{
  "n_layer": 8,
  "d_model": 320,
  "d_expert": 256,
  "normalize_top_k": false,
  "balance_bias": false,
  "init_std_router": 0.035,
  "norm": "layernorm",
  "beta2": 0.95,
  "grad_clip": 1.0,
  "seq_len": 512,
  "steps": 2543,
  "dataset": "wikipedia_en"
}
Below are experts of layer 4 (counted from 0) of a mixture-of-experts language model. Rows are named up (a neuron's input weights, with its number), down (a neuron's output weights, with its number) and show model dimensions 160-319. Each number is 500 + 40 x the weight over its row's rms, rounded and kept within 0 to 999. Numbers have three digits each.
Before each expert's rows: a language model's description of what the expert responds to. This comes from a sample of Wikipedia text that the model never trained on.

# expert 43
It responds to: Digits and en dashes inside years and season ranges like 2003–04, and mid-word pieces such as ivers, rop, ot in sports biographies.
up0:503504538546476487483548581450542492505497543447544489522571528527456424517430543522535489505485461530493559495469445471472524503459515465553514441487493437536514520491528535453518558473437447498443560512534568490539458542466518465474531446461493503482535522566489528521372507495526502454464448544484535490488554455428485464484487470499558573570456491504562504492546492471575480500474451492436465476512428512549451513557563505448523527461468481495528528567505527548497516481491567
down0:473533604538529503457527517528547567520510477549466490497462504461494484524498488421403495500510459537549565447499508463499542460544471504479420519440471606603482429510552521547503496552508503558539558483473443479513596483502533578563518499498545504546505457459514533429500488509405537514527515490472552474427503541523497506527508506512447484484529563502513464547514482517468521367459465516459472466511464512517510488462520520538508459513490556480543448466575487503488482452535503
up1:495521496521604502471506467523466499479533495598480450504523443488478579496451487460507518488567479377488501412442497513420521547493466503518502492536559464542541511503457504425516464522506481524471506490478488497539429483609497500436472483568504518471537421485487501455518547456519501485500514494531484524518550537548513462516506522454433516520451461475535447527529520483502490481468561599522528487528443529535471568486536545508469513512461503399460480422541486473533501490484498
down1:501513461492520569484499498528432557517468489489537431474457454513512459469452559517511517573526497463442443467436457483474525487475535552498515488512486473541487578532510527481422494491512418529432424487540425486463467481490519546497501542504463516506502471495521497509537530441428507511433449515460537486503577444501463480455482476448495485498586451422495538502474511491560451544477521535496532511503505442535557508438495442499552471589458485449470499503503507496451492492536465
up2:557477499570417434550520506477552546457474488462536512499429506489531517510490561473533589559534524462527451428498473506502517550537492442515502496498504455551526543497559532491523586491540431487437443541514527469510450484546562539511582522525475460473502528563385504517513415462444482486454446501457460502559462520482536500480492538519446542511528500476497539483560518416545474435441558537484505441433477503543523496569536450533557462550509502472465491492505497456537532541499467
down2:531409526565524471525500471471477476454470455469409511496528407485523545447509553534508533583475407581470565548466516438455475524474528548494502527538505521529556529459519539420543490522591533489521420550562506504481518494476467532492439521516571535509534509450498460564536479458479516584497459524513436481553466527369465430519434457531485579569553500545429465550572514482536514465447547435550477495435541500548500476556480451477474528482503470538461569443529514481476569515517510
up3:516387513520498466434513523491537496561542445531565497503554555449528508519499518519497568493459526520520457519503527461425513585464483455434514445553517410481476467525450513504421493521465489553528577452520495509490452531510493513413508509531511619486445443507568485496497552483536512489453439547519514471475475526443587478504521453493456477529480539571546477480511521493441449516565496519482423518529487473483578467474529499455444485546532462512402516531486476525473517541506520
down3:498516495551471494455538496451523584560516479481500536458535515538439481485452474525539534501562476475444465515471524556520476532521509490536520495406445517485509572417440515504499506510494551535515570558508449513537481422470597531383473494532496463519528543497505474409470485558495490494478526496443540449522497498568520488478426542458513480561478487524456509510511490453514527480513529502482465474519482501486495517492468512488530481475495503426432509473496521488510551512483450
up4:565528525431476558530476503531516499517558497574476507442537501481461538468529479510481532490513530501488546449422461536503472536520523459490474468444514479501478517463511465476497489542491538477536564520456516498437542484496499481571553492549485439480560470421504543564461509464518534496407512492518545492560518523470600476471516481499499574444495511417524583446520490470529514478467520476483466448533491470566514459531552521508473490529511557443462473536461462438528489548549496
down4:514499547555452518472544528535527527490486471487522524548410516470476475503477439542497467461501556532540487488515438579450498579520538514521555553487511517523442470473432442542526473550461534505566474537527418500519489542453528531497517511530486487545524482490486522380456490427422469509502491481503518503454499478467449510566490516444475512556463536470483573496454439553529488525477416517486482450539528423585441419545467540473527497493531497483565490490526517380434499556500468
up5:499516479505512555466489455488489495478412550447527576457487451524496459536488571491517537584490539492597497447501528518542533491497495526542478424495496439483508547529504497475499460501441452602476453466486495565524469504444507502518524455518496478541429434456546533529583479433416522482484508558486506504462539521533521405521447469437565525508505517564486549499527502503532468525491528520482485563511499465504460505520558471534491533509490575544479485513527491486521482457475532
down5:545492527476522512528541472427469540520493480494524463501503436496471485418515518549455478519478478501488493504535532546508571483422476458572522495496517459442484457520497504501456516494513488531503507479529512524579552467470390480525495525445551535469485532526446422425590466446478463502477580498494470528463514537483479485499466498504556511603486576492468475523502517508491511452510524473531478485624475404520510458466529429462455556514527502505547485478473486441483512512526514
up6:455556434528495483467537577514502548503535491476435526483473504470546481472550533479498514478508431487422570453489442562482526450540533510469523508450499509461483456485482496525549508482513403520623474506468554497441495538501511504572477484508487505467452493455498545584511461488526507495476510519569459549513450545417545508483492499526492547528509526569457530457536506546506483508462467517482522478533542479556509479468474449632518536505528474527543468475445513434530490480460507
down6:522570438562485507524519475477494442442503535465450501480570473483567490496524476543547529501545475516452520517466558486470501369457533507515576537482510545544491451468423512493465591548493571568513405507493514482542519478510443485462494510536533527543524560517524520500509528558496507463528477501512505509562421567508450445504547479516467511515455547528454457550509488512519440518423506494577530510454590490530495576490527449520447495530483490545455480449552508443500514533491535
up7:561526476471554538523481474492471496480497507470500483490531480549462613487491446450508534466490526454499535505517520518499483388551474441518484499475486530476519438530508486463493460492429472533466450532492501501485509540442504510492494525544523549478533424508466489509532528470563547499485475517513499458482480509445516514509520494496522514502524488542476494526475437608527524513581492497538502473573601473545467467446432496516551537516542502464524455535518462531562409499585526
down7:469568483534546498462534527456558508534456550538553447466469519465478491470554420432559530473512491480533453484460443510476476581507467504488522510421500452557510510488540510523522515490433459510510521557532577499527489545467557515549486531531530541445489590511499518479448456491548519527474504449504487446460508575454508459464496550442513546487510547434373472525528420507415505526511484468523495479463508535548507515524470426462537470469541481542464433509491562393461488530499511
up8:536561537533461534487499503444485530535536538471508566509426515451429456489454510491584448552513517546470505438536472512417540552461490426470509538506493606513477527500467462502494418475487492572509492461568485474444497460488495536479553481532495503533538563451515557495566575490508446504497422515474523519557455569504550539578494532508494446494503449573522498442486464529495511502517546522499491488525514525464542509420474483537543501476472505462381532509507546527490480455517493
down8:497500569476477546521512478494489524516537448520572473486483562536476525576556485531488529458479465465568488419571476514447528503516476475435535508527449527527472504407516500487466430526487462487478497515510444459524474513490547500520518591437518481468460554404470534428569522426509436532486482484528489530506525489484520572449487525409416529564546531460529495517528475517450502458549470542497538480552496499469446495474493527515476514513547518456471452477498514508548530502457464
up9:507593482497488448541464458437585509438469486587497528477434476448560512453516511513487417422515470459519448509483447458508530444474410436545460491472463518580532443524512464389535543569542558468489485501481503431494438499503483485463452558515554586563477496568525504483517530499530465500491565458497540525509498547484535504572455550528479458461518491470519505421517414537456519563422531505531520440499466532533525478516507426527525512506509524411465538474583600549502538505486556
down9:443468516481552538498460526456488434543488547565436498533491512520513483551510504440438554500538482449504488511502472498508482518499548529476448519525562522516474500521499478486447508502532435466519472500502505526491431479416495438564481432426559590534493518551383551426468495506461526490528422535536492557523545524465477566481408471497524507523544514400415469563569439474478478547499485464546533464447472468473507511547445504540515484450494475553529475524432525564534475476465503
up10:514516443519505501520529468484433491378484460505564536487546513489471535439523561506508510451511583505550548527533459467519496453533489525479456495523506478487492445543459512504534514511445487531511462476464471519464493487537530489542502489408461547522474513467501524497535504504495502497501485531500487425448553517448447470487438530491471563525462445592429504500444533470402512481565569452526455601478446560464466530435466468507514537493489449480601522481545438513548488500538567
down10:489514543507504520454466601479528498464514457517535427443448484521505493460449487521547474492523517549484499505461447523451553468559498439561459543470545479511479480516520429475507513522500491509558465534393542566535457530482527580455531434539504519543484437510532472514569531430564468556435591531556534508439477516486503490502566499519556532479518485550539479475434430558447445506476481494490548507467431572498527510481493532562475477448490537581438470486529536481522604521526585
up11:496579470385533506489446479430605494549488496448512530557473508553446546510502540505533462384451411485459521535411528488482529488499440532515449501478548551455531444502478475425541544498495511445483503556519555473557543531568485468450481484474520497499536524541457450475550519494519560499418432487439562423499525477460559494476473543493577479502480488574494456453503432542559510532498518490511520535508428487504566571470551485441506518480488495439487508542480459452487529594527513
down11:532519508455492427414494502476480559529492444434414562433579542416442420499512534534436481524489503573570527446498521458490512493528449502442527571496468478454478445560492513492458452463556485441483505560494502460542485565487491546522451465464489511493578542477514494542466577547472457548519446430532492438460428553465507507567479530490467527496572526570559469468556477429489501519503568536504547479495488486464524549537515495547476488487522462438592495539542470522495481504526549
up12:483483526530493394462510577482493512500477504532482511380501508548557543413514505485567506501555517474476490453489490468500461455599534494511540443464569523473473469448537473483464473462413487540572440495506485559538473501507541536498454541488523424510505541498526491575445533525456576445478463471490520472535526484507520548405539512464506559432513344576524487465449499442545487533483445528449496495481456509497510493455559549522528484472541502507423544474481509504484444519458519
down12:519525410512533560509513438543519465547507512552511461456482532414476557514468467536464494437461517539555484485536411416512496439510511479442489508480486487513450487475535540523510542490451409462531550447478512476487579454484539552544464419505478456504546565480463534523497471449531505460525488507485450486509513529484571524499540463528488452535461523423510477572574413580497490490507517522517572480521520465447498477541488535477502472491450491448457481525497548572503556455445504
up13:497529455489479461471527469481480474428491567485551489466472525570499428523427591535587494589458538550536424457489518549473533454559462541468508507500475457466548555461541504490470494572578444467517439481490517446520465469441520513485531517497450526535491445540433488526569492451483532511417531538510458499517533507558501451539497466494519464475501426555479538505485454576453460478549434542493443521510447517475531504457540427562559564522572503533536490435528455509490476532477555
down13:536535493469541403570468442507503515522539489508535487411511433502467511548534576491496529405528508561424525481549513497452488454479512522532526487506459468451502476479532477499408484486551491549485556527461474470528439491504450531506496452555500508531526502517532473485568465528539528424462487424536470467498468519481497518516588520564445494599497540506481526462480468503460447512471506452491535590490511501507450460519503501522455455521546514536461491459575477459454550448501468

# expert 63
It responds to: Media and reviewing nouns like song, review, episode, critic and performance in music or film articles, and "Note" after an opening parenthesis.
up0:562457510504455425480555496544535446500431471460488519520480485445530516430477563510527510521550488445494512495548512562491486454486518496529462478559573455533513504450519463500554435579471481528472476469505526476476459519419506524467519423572487459517423495512470452540490536520548535605522526503505565538555550493521526508493510511511551451495588499518568513448508494499544492496481555532570458490494455478489423514528520564514506490474611470454436529586525467523551528518582546
down0:524431493525489447483546558475507462480579514496498485528514496520547465504488572441518512453498458467490529436428537485512545527422481484566458501442483552565407521589499503545491513494485535485461498470511571453537505487464520500493477508483489500522541518469520492505493481488526471498549446421539553538548522507421512522488559558538588480535522455502436485572477532495500522495490448575456553414479451546531441500519425498486447499479571524580532453453502551476476474468493522
up1:462539474465470531467478551462536468471435495506506501504518554454476493550488488386617491496536517480480484461443415506503460488515464496465482452466473505455518479464554463511487548471580605518476441507490562507454495524530543550500511529467501463497507471576490453492469463461588488497453513486504526574470521429501524513459500443508513445518479456457515527421475462486577502480521461535514504580519444500558490536529546516530435524458470418496420475565510463479556479493517493
down1:567449537533535544463511503524506512607442468537464538464559519565540449475554471497511468468491547424591581485495561426460556513515537529539474448443516483525438511481535478418488492488540509496556506474470532444554466593503496512498482553435530524479503506491500596534486537502519494466456482481511469527460449533470492451549447572491487491469516474550469474483487498475531436486494573554519532430496443495429555612426508466530513475457512410505441450486479429494411555461407541
up2:503491411516532514492505502479513541481564506520432539495433515555500484468490467505488535424515511460469562490538555479504567408515457524508428499523498461476496477507491484536446483540478538506441539525526530576481459543486535508499579487440452403477533504547432535446438508438448481483492452513527587532481477475441484441516506487500535536522537493527564531495482495497480514489406513530592523432539511555509513534540520498489497465505487480489494478510516515475469416470459519
down2:550494510473472482488535512484519527493533488537485499443590488545518498517427534447480473482441499498543536471441549469513469536484492527483462512467445518457494519487533494519450575572498593516500484499467477462445453449442493510527543512510523497521495467512559552539498593500494496454530541465572536507548490487531545439495533487538513534488536507534464564438517451492435561495532454585486441564440512483529511511556505498562490551496469514535494511477491474489442518530478555
up3:526492551527570466533425512492556479531460472460538503451453462521478478504500507486520561498554508549461516445466460471508542507471541454462499473486527445560503533494475480452483578433535458520447471468516484444488536492578494550538440499477522482473537490499477522564479476499529414520505528463495490537476525471452491498504481493492537467525453484435547513481471451533541475496481521568465559532490522561515448444545523493591499456588444468487476513427500525485477514503507502
down3:573440557550475452508510496517462509478556468493528409532487460555404539546474463521436506458506522430465523506444459475603497442471542502497579511502463434544512482489547592515508457453449538486471477492565481489424536539479471487522518468607441622514514501489529479495502543558546489473479525535538540443489445465493489558492493445493474476520503500543480599537463513583458507582511504593535508520513472508434499524474421536524502479478523562517580484533432452450450476490555492
up4:480520470466483428509499520557490555546493515451592467499469546491532455507546506438545485571568519515493457496517472499491566542550459457528620520460576502561517498501488555506477533541564460473478495524471450496577474508542559500515491589555525579446490483526491464592456479495563475467439568489529483562544497489492485501497485517449563495484545489476494483484513460570519524476482517515444476432497488497480495520478547484564600520576460548438480509424477503442555445523442540
down4:513490457455483451560502509529474476576470535540436509459489443497467479477489460482512402450526494529490524439491513503528513496514524459558461499576486555538478434419590502479398422482524412525470496428463459461550514442466527488453461547555551427495531401455514477538516548527523497524522465494491578477497524534509457453485512565423471513570491495511526459453536515438557478568524418522512514524518559457537529448470528502552522480529516507525501475455492509471495499436551521
up5:485554485378507477506474412474450484517515487519476521435536556511589416426517468565447502530484565404516467524463443486469450451552511548506533464527494462481488506513578475453496505458556463531463478460503543507419458491477539534491484491519522548449523498494525563541480539459486558484476407499485521531488533530459527475473478434568530513449553431525525499518510529487487523465446491446409472472540468521532534485493510530546518466506512489563454479400453510453483483546411504
down5:499516568569577480509409532500467498510502496549458498475531486505553519411484473457439548531546482431567572467523472473492493524558485534513429521523439511545439465401515433491569470507450461447473462496508533475561487494515501552531489473465467530462509509533451523440511525473541460541513499473522540453472550487499491499479438511573465500501453490531489493562535498528517475501515529636488566458463432520497502512416384480522485491502430552567476500477502485551487547522497436
up6:505534565531505572491572385544574565480522526493486498504513457454482483554457489495496464489523431530532517458478561530475438529463455462556511498435467527436415497508525511489590462480511433468500458510515448564581403556419486466561560506594502507533517533437490534515549487531506496447449481493480500556488546517453441492442538524473494548515591529517496466485505522495471488498483467498452487486485496552487446516468487506558533467477460479508525503435538435511504506477495484
down6:464539522486503503454508434563443607523571527514480484474490402454540466413467478457448507532580495532510534502483414501454516568521486595549484502470489475516497460486511443445582464573514515517490438398546526461527502525468449426529485481481504523570543504463530377531524497520489384540504488555443490527443475522492511472492480498553488533535578490499484555465499489511550474528507499472549580529497530492584436463505533497451555483509522542496489510511519454540468484496524508
up7:512537465497508488506503503517472479477491559493545538497501556572532581500476519536501530424511517466497545541460515507440551441440527529474410508518550622496548466585538459429413509523502485497531561428462521461448493452500506579476507439474496576473491423509520599510530463418476514519497443428524491534472521528529477434531498519454476540474491476542516484497515530502498600485476394451470462510519444513545493474466563502560454453533566516477477494496414564475556472471510510
down7:495488592537448522556540520462509473481529502464533535450484421454467527446567515537511496495524496480553486471497570416533570508464555524485543531517509481503487532514484378510507478503517526538426528552478482481520450443496417505542437552474469443440371571435445485457560480490468502501469467482517490521454547480512481473561478451510497490501471486565518517528512559498532551507545409564454510522477444544427500501504473478544560518499452503521562496570548583475528502467492532
up8:513517468482478421509595515486555503528534476612471528456465440541524483502460447532488516429523505424527505465530523511491490522489544443575484479488551476529454542474446464458519417536521538519503448509482531461515517490491518508489512537509475531474493485499487444510466591509535488518458472510506547570550564500494495563481534516480417508455483485525450532544547481556540501543517489545443449559529443592436593518481532447517444445486532488535464505563536412553507481518564488
down8:480471436537520559533531444564438499447491532457481520527517429511557536465484483563503526495424541552551451510514502541514475496526506535476452523492471508493460448511493468470508501470495517427438532484491438511480466390479540494512522508507568415506593576504547476533537523479498419583514460463458536489474558482583497470438515556409439516502517523454507474544519513520538520496466470479464410491564437503510477438462558467520534520516552513545514403556488501503507459504458532
up9:476495486482542490593506513481521467402533527486555484468396504596511499442569545487578465567557463525505449413529481534473541531458498478501501545577529458516509489463492516549487514510542512421502437496522486415461454390524485534519519509527506485480573493528541520474455541414492496515471552504483504513540561517517530457502428483513494483473563553566410549539483495488519578458524421534460513380478501583502478467563470487458553519495494554468490459539487522470507543523531483
down9:500530495478556497510520471474504537527479498474492482485463538552521469497537451496463442502550394447485551479538468494453392494446383501460504501470500575561453502509504468566505487489542490492506503492499535571526512508484519535567478539574504494502465577497428496477509491551508530484413511486485452570544577492528517444540491475465503558585494468551484472405435423493511451473486545536434572451493525500478502524499464551508509501463530528521440578501486543507512499551483530
up10:532588473525468469479548519465543498451529513504486470505544483434422518424472492520491509492540534488475483460511458544519499382556528508494462549464565449479548551477542518493561440466557520528555475509536512539541504498414488472528482519500519523496452543538466460550485516519523528514499478497522543514485567492495462514527534526539467606501481426531541447539573554555468530465534542474494523572545511527504439445505465468482551520536514476447426371485483493481537443477462557
down10:487464446404508423541486451535524505448465485551560525449518456490518531544516507479532541457538460521477509483499576446543517471504525510537518529473495472439477575439507493509492471568459460445551456544515517530400388452576474492519462484521493487489540512435522503552462500475420554447512457531505511412506495494547485539534478537495585530431574508437477545474548547460507559491485525563473429575521369437504585510460397430551486551482536472517573549434531482547480432501456493
up11:517502453551595510511494459455472564455568488539461514447474457497476491432537499528530495463618493548506478500424531566461490548589548531472518475497514487438477458530483492544512565623449514501495468522476503472493443456501500514457514506500521519502492418436492523505522510447519514487512466456471519519563536477543554468455510522544452507529469530548493547447504528541472542473433481447531467446491437457562434468512490594469551492537559527419484541519494505495548421530478514
down11:518545536543470480574593533528481488491439461574508492474590497451462535510506526473540458507492518507435497520530469520465437507523537483540530494512480613496484410453483525524501447459547524398517541488525537521544569529446464579518449494552575466530478641485450488506520473432495482461503429474443486444460479454485533486504495463509426465472538502494515465496570454469491489528510549489460491478511524499544495480530499535495516527513511500493475486578519528495490450532491553
up12:521430520479512451528554534444523449478542547493525489489477513531530523460517523521531522525525512471485574478474526499479521477493560508492396472530522432511519552529497508454553414523480506510451475463491510420480510468536554561423561531489455415527415511511561469570516534486514488505491492518498541531515539482472522531450547495456487545537448533521416497579429566499502515511477537567482488469491544511492446549550508557554533548538543493501482546474498457503503543499487535
down12:490460529460490569490483464465465547468468483444491491476394454513541528449508491517451545450497524461547450471553536459558494398544465489467435548496534479476529493538496480500458522500463515551518460511527517476498501479494458511540563468496523422537517489562557522532411448590513504494439530460412447497558536499480560452504475495511517528489522566510464429551510462556437516543542437482556530520495485507484506492473479505466531518449526409493503437489459588502485455504441537
up13:552509538538413417436537547566476554473502581454489499491452544485496528455462533501517561434484459460490509517520434531510489507556580443530457504519510415531447556441538457418494478509493447522504515500506541413516421451501604524497556532543408539464479473558490532541440454509566531575471448506473536494490490489542482526527515534495474551482462498501475508508493530510538476455446447499536511534471523478486453561510479509524450498459536484517525630559479580505490523527495523
down13:574479524549532537531470514540515512484459495544539503490544459523420470515432463444491495564484423455467503513533508497507505535482582534435504506453489466459488534497513517574546530551529471554481426549591520523498478530493482518475536545541398462436436512539552507494395593548472448486546520517513485459534534481487528478462455550518489509505513581478562574503495507478546466512458451563522511532546490493467508531584460479431513478505442445469539577500490450506524571499496504

# expert 40
It responds to: The word On or on before a date, such as On Thursday or on 4 June, plus id in Holiday, than, now, often, and year digits.
up0:567552437445570515509552598473514552536528472509537550505535525502510459502477503460518526559475464455487529361501574505429572484472430508430544447509550445469503455505532543543564494504533466520561534499537545489440525484527517540556504460544497505515464523576487513516481526505499442485482511457454462422506515484549501451522526500533416571551429479563453541488533495567451588468420481518505506532530480492561579501548462522574486439500543470501473512432445535463526525548518470
down0:615534533481527437440428566532541383555568538498502535448449505435485502516506477439484522447496494545447498509503441544474514472451546571471503504500527465560424543533489552494571534474450517389495477510557459531499506458569533476501514509515473556491559421563491468594436494525510530529486563495549488447522444488531500486486535436544476472462527489515486482519543547564532572503508479469491511480531466460457540470544536457526535484478478436523586473477486443513501453489541492
up1:534516478477415454584448497495512486461408506539487582420530540504579560498470578481536476493489566484476422506484530486534594551484481503553517436489435516507524547506513482512494513471512563525525516507546527492448473539466529506511488543521498454565488466532450464509490424476505365512408495540485405480478493484494486480438571471535475552482453513499496533441490565505475573498504530463510511555492447539476552524598514460562506519512449448548524523514459460543533492456499486
down1:532411564547515486511508462552485540473507497573464546449506551505518476487498588494456508509482550504469522412485519443473446560522515521446478533560559551497455490459430494480502546504474475477545552538482510560466473509479505498535457519524481489501450466540544473502547522535513501547519540472475447589460463453504490568610536558501444384489477572538465476520456456512547495440424511532428448525489500465527499569439367522534505523552465541516528497491502425469484499489420513
up2:461477447444507544519506495509521459546544502481549480463499568515495513554532409486475462512484487516549517474487595481468443498529500512521492402460557419492533546547516471466528403512595452528526484448492452449499495439562516531543454547523542489498567481495552487500479510479523422476496498477441491493515480468544518575524572526544462501463506466458442511559499537496507565502467527571477458527432480563471499531539507499551552485533488519508421550546525501465486529469504485
down2:432396536525517495518433446542444496572497511511481504424471576511518445462431517469494485484502556513470446380507491564521559466518520486505493475482507437500500530369502555541550550390528452501515515489551554482456560511494445522504501481514462496517503516504533551486504507524523486448476530478601469449515450486541465553532484515534495488463500424479554498599543485586510517561503505530504534562514488482584527494491571466504548532511492489575419499540509469454523509535449433
up3:480541513440517493448568493513518524485500526472522517490479476541438525565495484539556480528515528491469487417505470481425526567496519463464495604516457543532511534494466559468480544420461515451563496510524567541458491518495486528501507433505482495478472474455456438574508418495513556528536514521439408431526535519513577502576495519544425505482448495487499483476476520512496496504523479519451535459542554501519416530463514509477456504474488532403504553500490484503485430432546524
down3:458461528459454496564498444518503462457533498490472469461499534469514514419501455512480457470448495469466552509505558480472470534499454522501519578505561543506591503513496457510555415545536469457560472442487600538501570517471459491518505474431480449447472505524460515439529519493535483518521552497475508468451453535439446479499546495481547446498474500497489479482551494439468457435522499495449503423574548481513443523467437425455520554470518543484490460476532528583541399596500474
up4:607495499463536427437493485443440547480454525519506575509468454495519539469538479452479474451528526540507573498514493483567407507438558530450466411566494503467463463483561446463548476537472442581483486460490499435521528502506531494574508484497513552493505506520485566459450502528522537524441534517515521501531512436524583554500500528493483558475422498536506480468516576493537518495529523573513504474545453512566442495537580535506468495535462439433492517487519577495452423480534560
down4:508474511574537515541459451561492520448454478510451446494465430490457552517474533512458556494464469534464466493483516469572603462489521522505525555515435470534520586481500532562510418524476417526494522460561454530524549389500483480519508476559479465485504531514497556546488452468437518502559370495523486572502552376555474541503493451499499479455561442486531497448421521488504498486605504551522474485446508498452557489492515473552510507496545567545517491509485520547533513488507484
up5:534442506394457532542515512535531539431496506594472490524493498512542522477507413536506497531514506529647490465505513496468525550424459468512517527461500501498507534599468460521466501593517494425431455470517523457479511507500444574495568500467484484511532500454499518492508509496530511462449503538484484493474478493524480471530500482447506557506435466524502478501490494476521483537552450470537417496452487525552480549447556491455433553523533568488457478522530441529497576482542537
down5:492536506442595515471452459519519490508485540484539534523499517518549465557568450516578538505504539550607499561506484463509504508448554499501561612512518470479586579550522508543504463487503506468470494546521478465498516551441480541514492479518557533523420577417501577496391487477482456490394478505553504492533498471406415471530463516474466514515466479474510403499364453487491523491485520548453514474464440497470492525526485500544490518537465504530588561456523529499485469527443531
up6:494472519414531522519530512495441546497444467506515493539447515565509471453531555570585467456581536466537484488516497521511506513465466516468506490473515498490475455534496475423510520534498540480525488487505450451539513530502543502458503601581585472510455491560471438441538492473518589505487501515423515521494481515481533509510531499513498559497425405549546534444446533414512521469498571487484390456501407427516470464432521485474494506513491480513442523539508489488556478488475533
down6:494468503496474490457503489544461619455538494548464550467479481524513496461594516535459472490444471481530540541544434530555530405536536504483499518487486467483585503471498538499537501489486451536493506450457461540511533524478429501478500539469534465483435525534582481456567542550481550479489478550538512492498496553438490519445490522518521500543513487521483507448537512478405528495524466433504529481511532507481535531487505481394517433442409454499516460471514483501505494512491534
up7:459526484455471456577510490462551489461487515514483478472488452532484510485542493491526458484473536455514491404472483494486513509583469526539507589465474483488496464521394466450506476493423558498495448494498474440442447559476441483437529495564454457502504477451422472514534585494455438538503528526469483528484535501532586492514525491490520489451456567479531428503473444460536520517494555556503486431489465512512476498465517461509500514544481510415501524477561547456568567497485472
down7:498528441517538514452484412518507555555512555449484528489433491536483415564541460463484467568546487501506572523470542506561467473472433481529478507468481496466522519506511458561497510485539516517592460526500433484487496520439479484502585440541498484510490489540531502514485522481471482527450453490469445542490556489531492548460531508485511488420455528605495520510533503565508443479464484541490482498513489551530555445471521485551524519565521550543476459470492534453441424487506503
up8:541540455428491443534496485493533466490578445560552441492515517493502393499508501452519477530512566494515475479500542450491564551477458532469437472532430510492536490481515497531425481563536509504436507469470453420450533460573528463447457549570555531496537467498529493452496576497568488489469550531440472522533417502549562435582567509519527482454486483541502553470527540401584472480540520503568448490492484537560572514534464433518535505514516473431493449480535513448537536567514499
down8:509434504449441480529506547472441511393451452478447511508508474510533477501556452570474429539518580436467440557486491507518494463501531496447526417486546506537493544490525506587494473480497457600531496500516513463502597500436426515519571431498516458606535535514421566489400505514435525554462468520553475501541525480517519538475460537529398451562537418513486473551464391473436539520531561548506509543493501431480472524476489465507449450499419444559461537581493518524535498485439426
up9:517538453480478519485520451506518531529479521533551511444533482528498518458537500505519474464493575470479471524487568573518483552560453462551485471457525467481485466525461458399536471554537501502447478487534465486443515536475563515467525399454434481583430498440496475445553481482497460511548524584473413448466472520467550483582564482502423494425476548541465567511485549442520489530505572513533548480493516505481491544560490553509469457475523403533532485557461473552565476544510504
down9:517526515494456493547410527432566579449564425509573488520453543534555574487480489496460530476511435502495502489505578519461527485502436529444530453492540518501562472482479459486514442521466563501516474513447456486482557505504489443484522485544466491571443423597523546523418515517464593545512574562455495501527425548550539548513499487475505489508405496482508497474532492529526419493494473478494480536472460488513517498486521483505443502454527472495491515545490450515461554510411486
up10:501494456504545481609526612459548440457508490499569502543519514549525570445516511524538453487485462514474534489497418589492499492490528410464505501494506418523485463470445479467402568508472502483457504502526497468496490511553491424494523492468563481485400514517512533507497451498548516505424479530497491498496458537484503605561555495509535549460482526475535527550477567438482474554507464525468503452517509520510506513486455447514456521493497490526461475481459528447440480492558499
down10:521498472520519536483495537484470452541516496518444490558516480533490492365489515560511462546421530476559487562549516548456502411547497569477521554537523589494458512492497459517554514569517459461445583534498453500526514497536459446523481552468504524465552456460537516503520472458518467456528478534549583510494422527487481502479474543515476505465512528502500462505510568550530439488457542454524480436546493460535462486513481485517545518508569522532521435474445513499420379449534493
up11:509439506554468490530502463503497461554508430532506470533457567421468540503504519436528577511506529474470459480527471489465501525490527428518450521484560452533459497508495464493480495544504453573411486467518453456531460478550499525501520465504442476480549542495412505497501555517574519523438538473512494504521527531445497518472524513511554469457540467529531537532512474478560471427578550538471498498550501554504524552531501553540539529539558504508514506465525564563456379448530537
down11:498482542494488533506537509480528547603533529537438470482488550511419457488498497485486445572529472484481531539490495481473469456508505484491558573464515543536415537524584473507481450500466451471498439535486490530465527579518529494443472472549490434561507454517503516493494422463494478540541530464535558497460514561543508458465461423510504506549470486461521556485496485440429569507426497525496478511556419533491425503499486611505444470533521485389489424484489463478551468450447459
up12:472554506514465493489535473542517586563432471525528456499422522476516476474433585546542526490481495529490480496505482560411525440477588484562537485405551431491469489436464456490519513441427483536501569495459523501515450516515507544458507494462495576499482469592563469499471479497596508493396517563522476466514518563525482488553495520486543454446541449523554523462533491545501541508440490496515540553543573497494518539492449400591515494485481471508463510470440476525500505443457517
down12:585441376498563537478510385563525523503519463527537513522498569511460439481537477467499599505421508545479554480492496557444404467506592463533465516508455508547533509558501502490480518533577508542497572520426543524479540497571500513499434439451522469497567469490529563580492527408498556475463464549510513532445548471475455489525437445496479470467552493479517457464480539449505457497467491494497436445471498488476527552423528531482490505457470533539524449494528454505460497520514440
up13:493466501444507469512532471480580447470414492465474480490438503434465473457524582456501462582503446511493502443487510571526580459549497473454466519489496578533514508493502445519472490508496487529462457485503471535514553510532514522582476518500515497525472493513475511560512444531536486524504552507525570459512499508496494524445551510450527469531523463520498575559521433477508511575552459455528472559517449463488460499431561523521428449503510512512523501491518441492485487403524489
down13:505503498486572539458412505485487473540518501575552398474493455474568467467493539457554560489473483453483535482412497495510527572472477522481524513515491498549507557479564515515490462543539528436492486483498491546466527478492576500570495507513495533534559504554489530463508484386433508525426440539501538475533453542519544404520508592516478513496491435461431525502504513481544493517503501426544475507477468474555438480506466491465529497469487528480493473486544518507559492521490483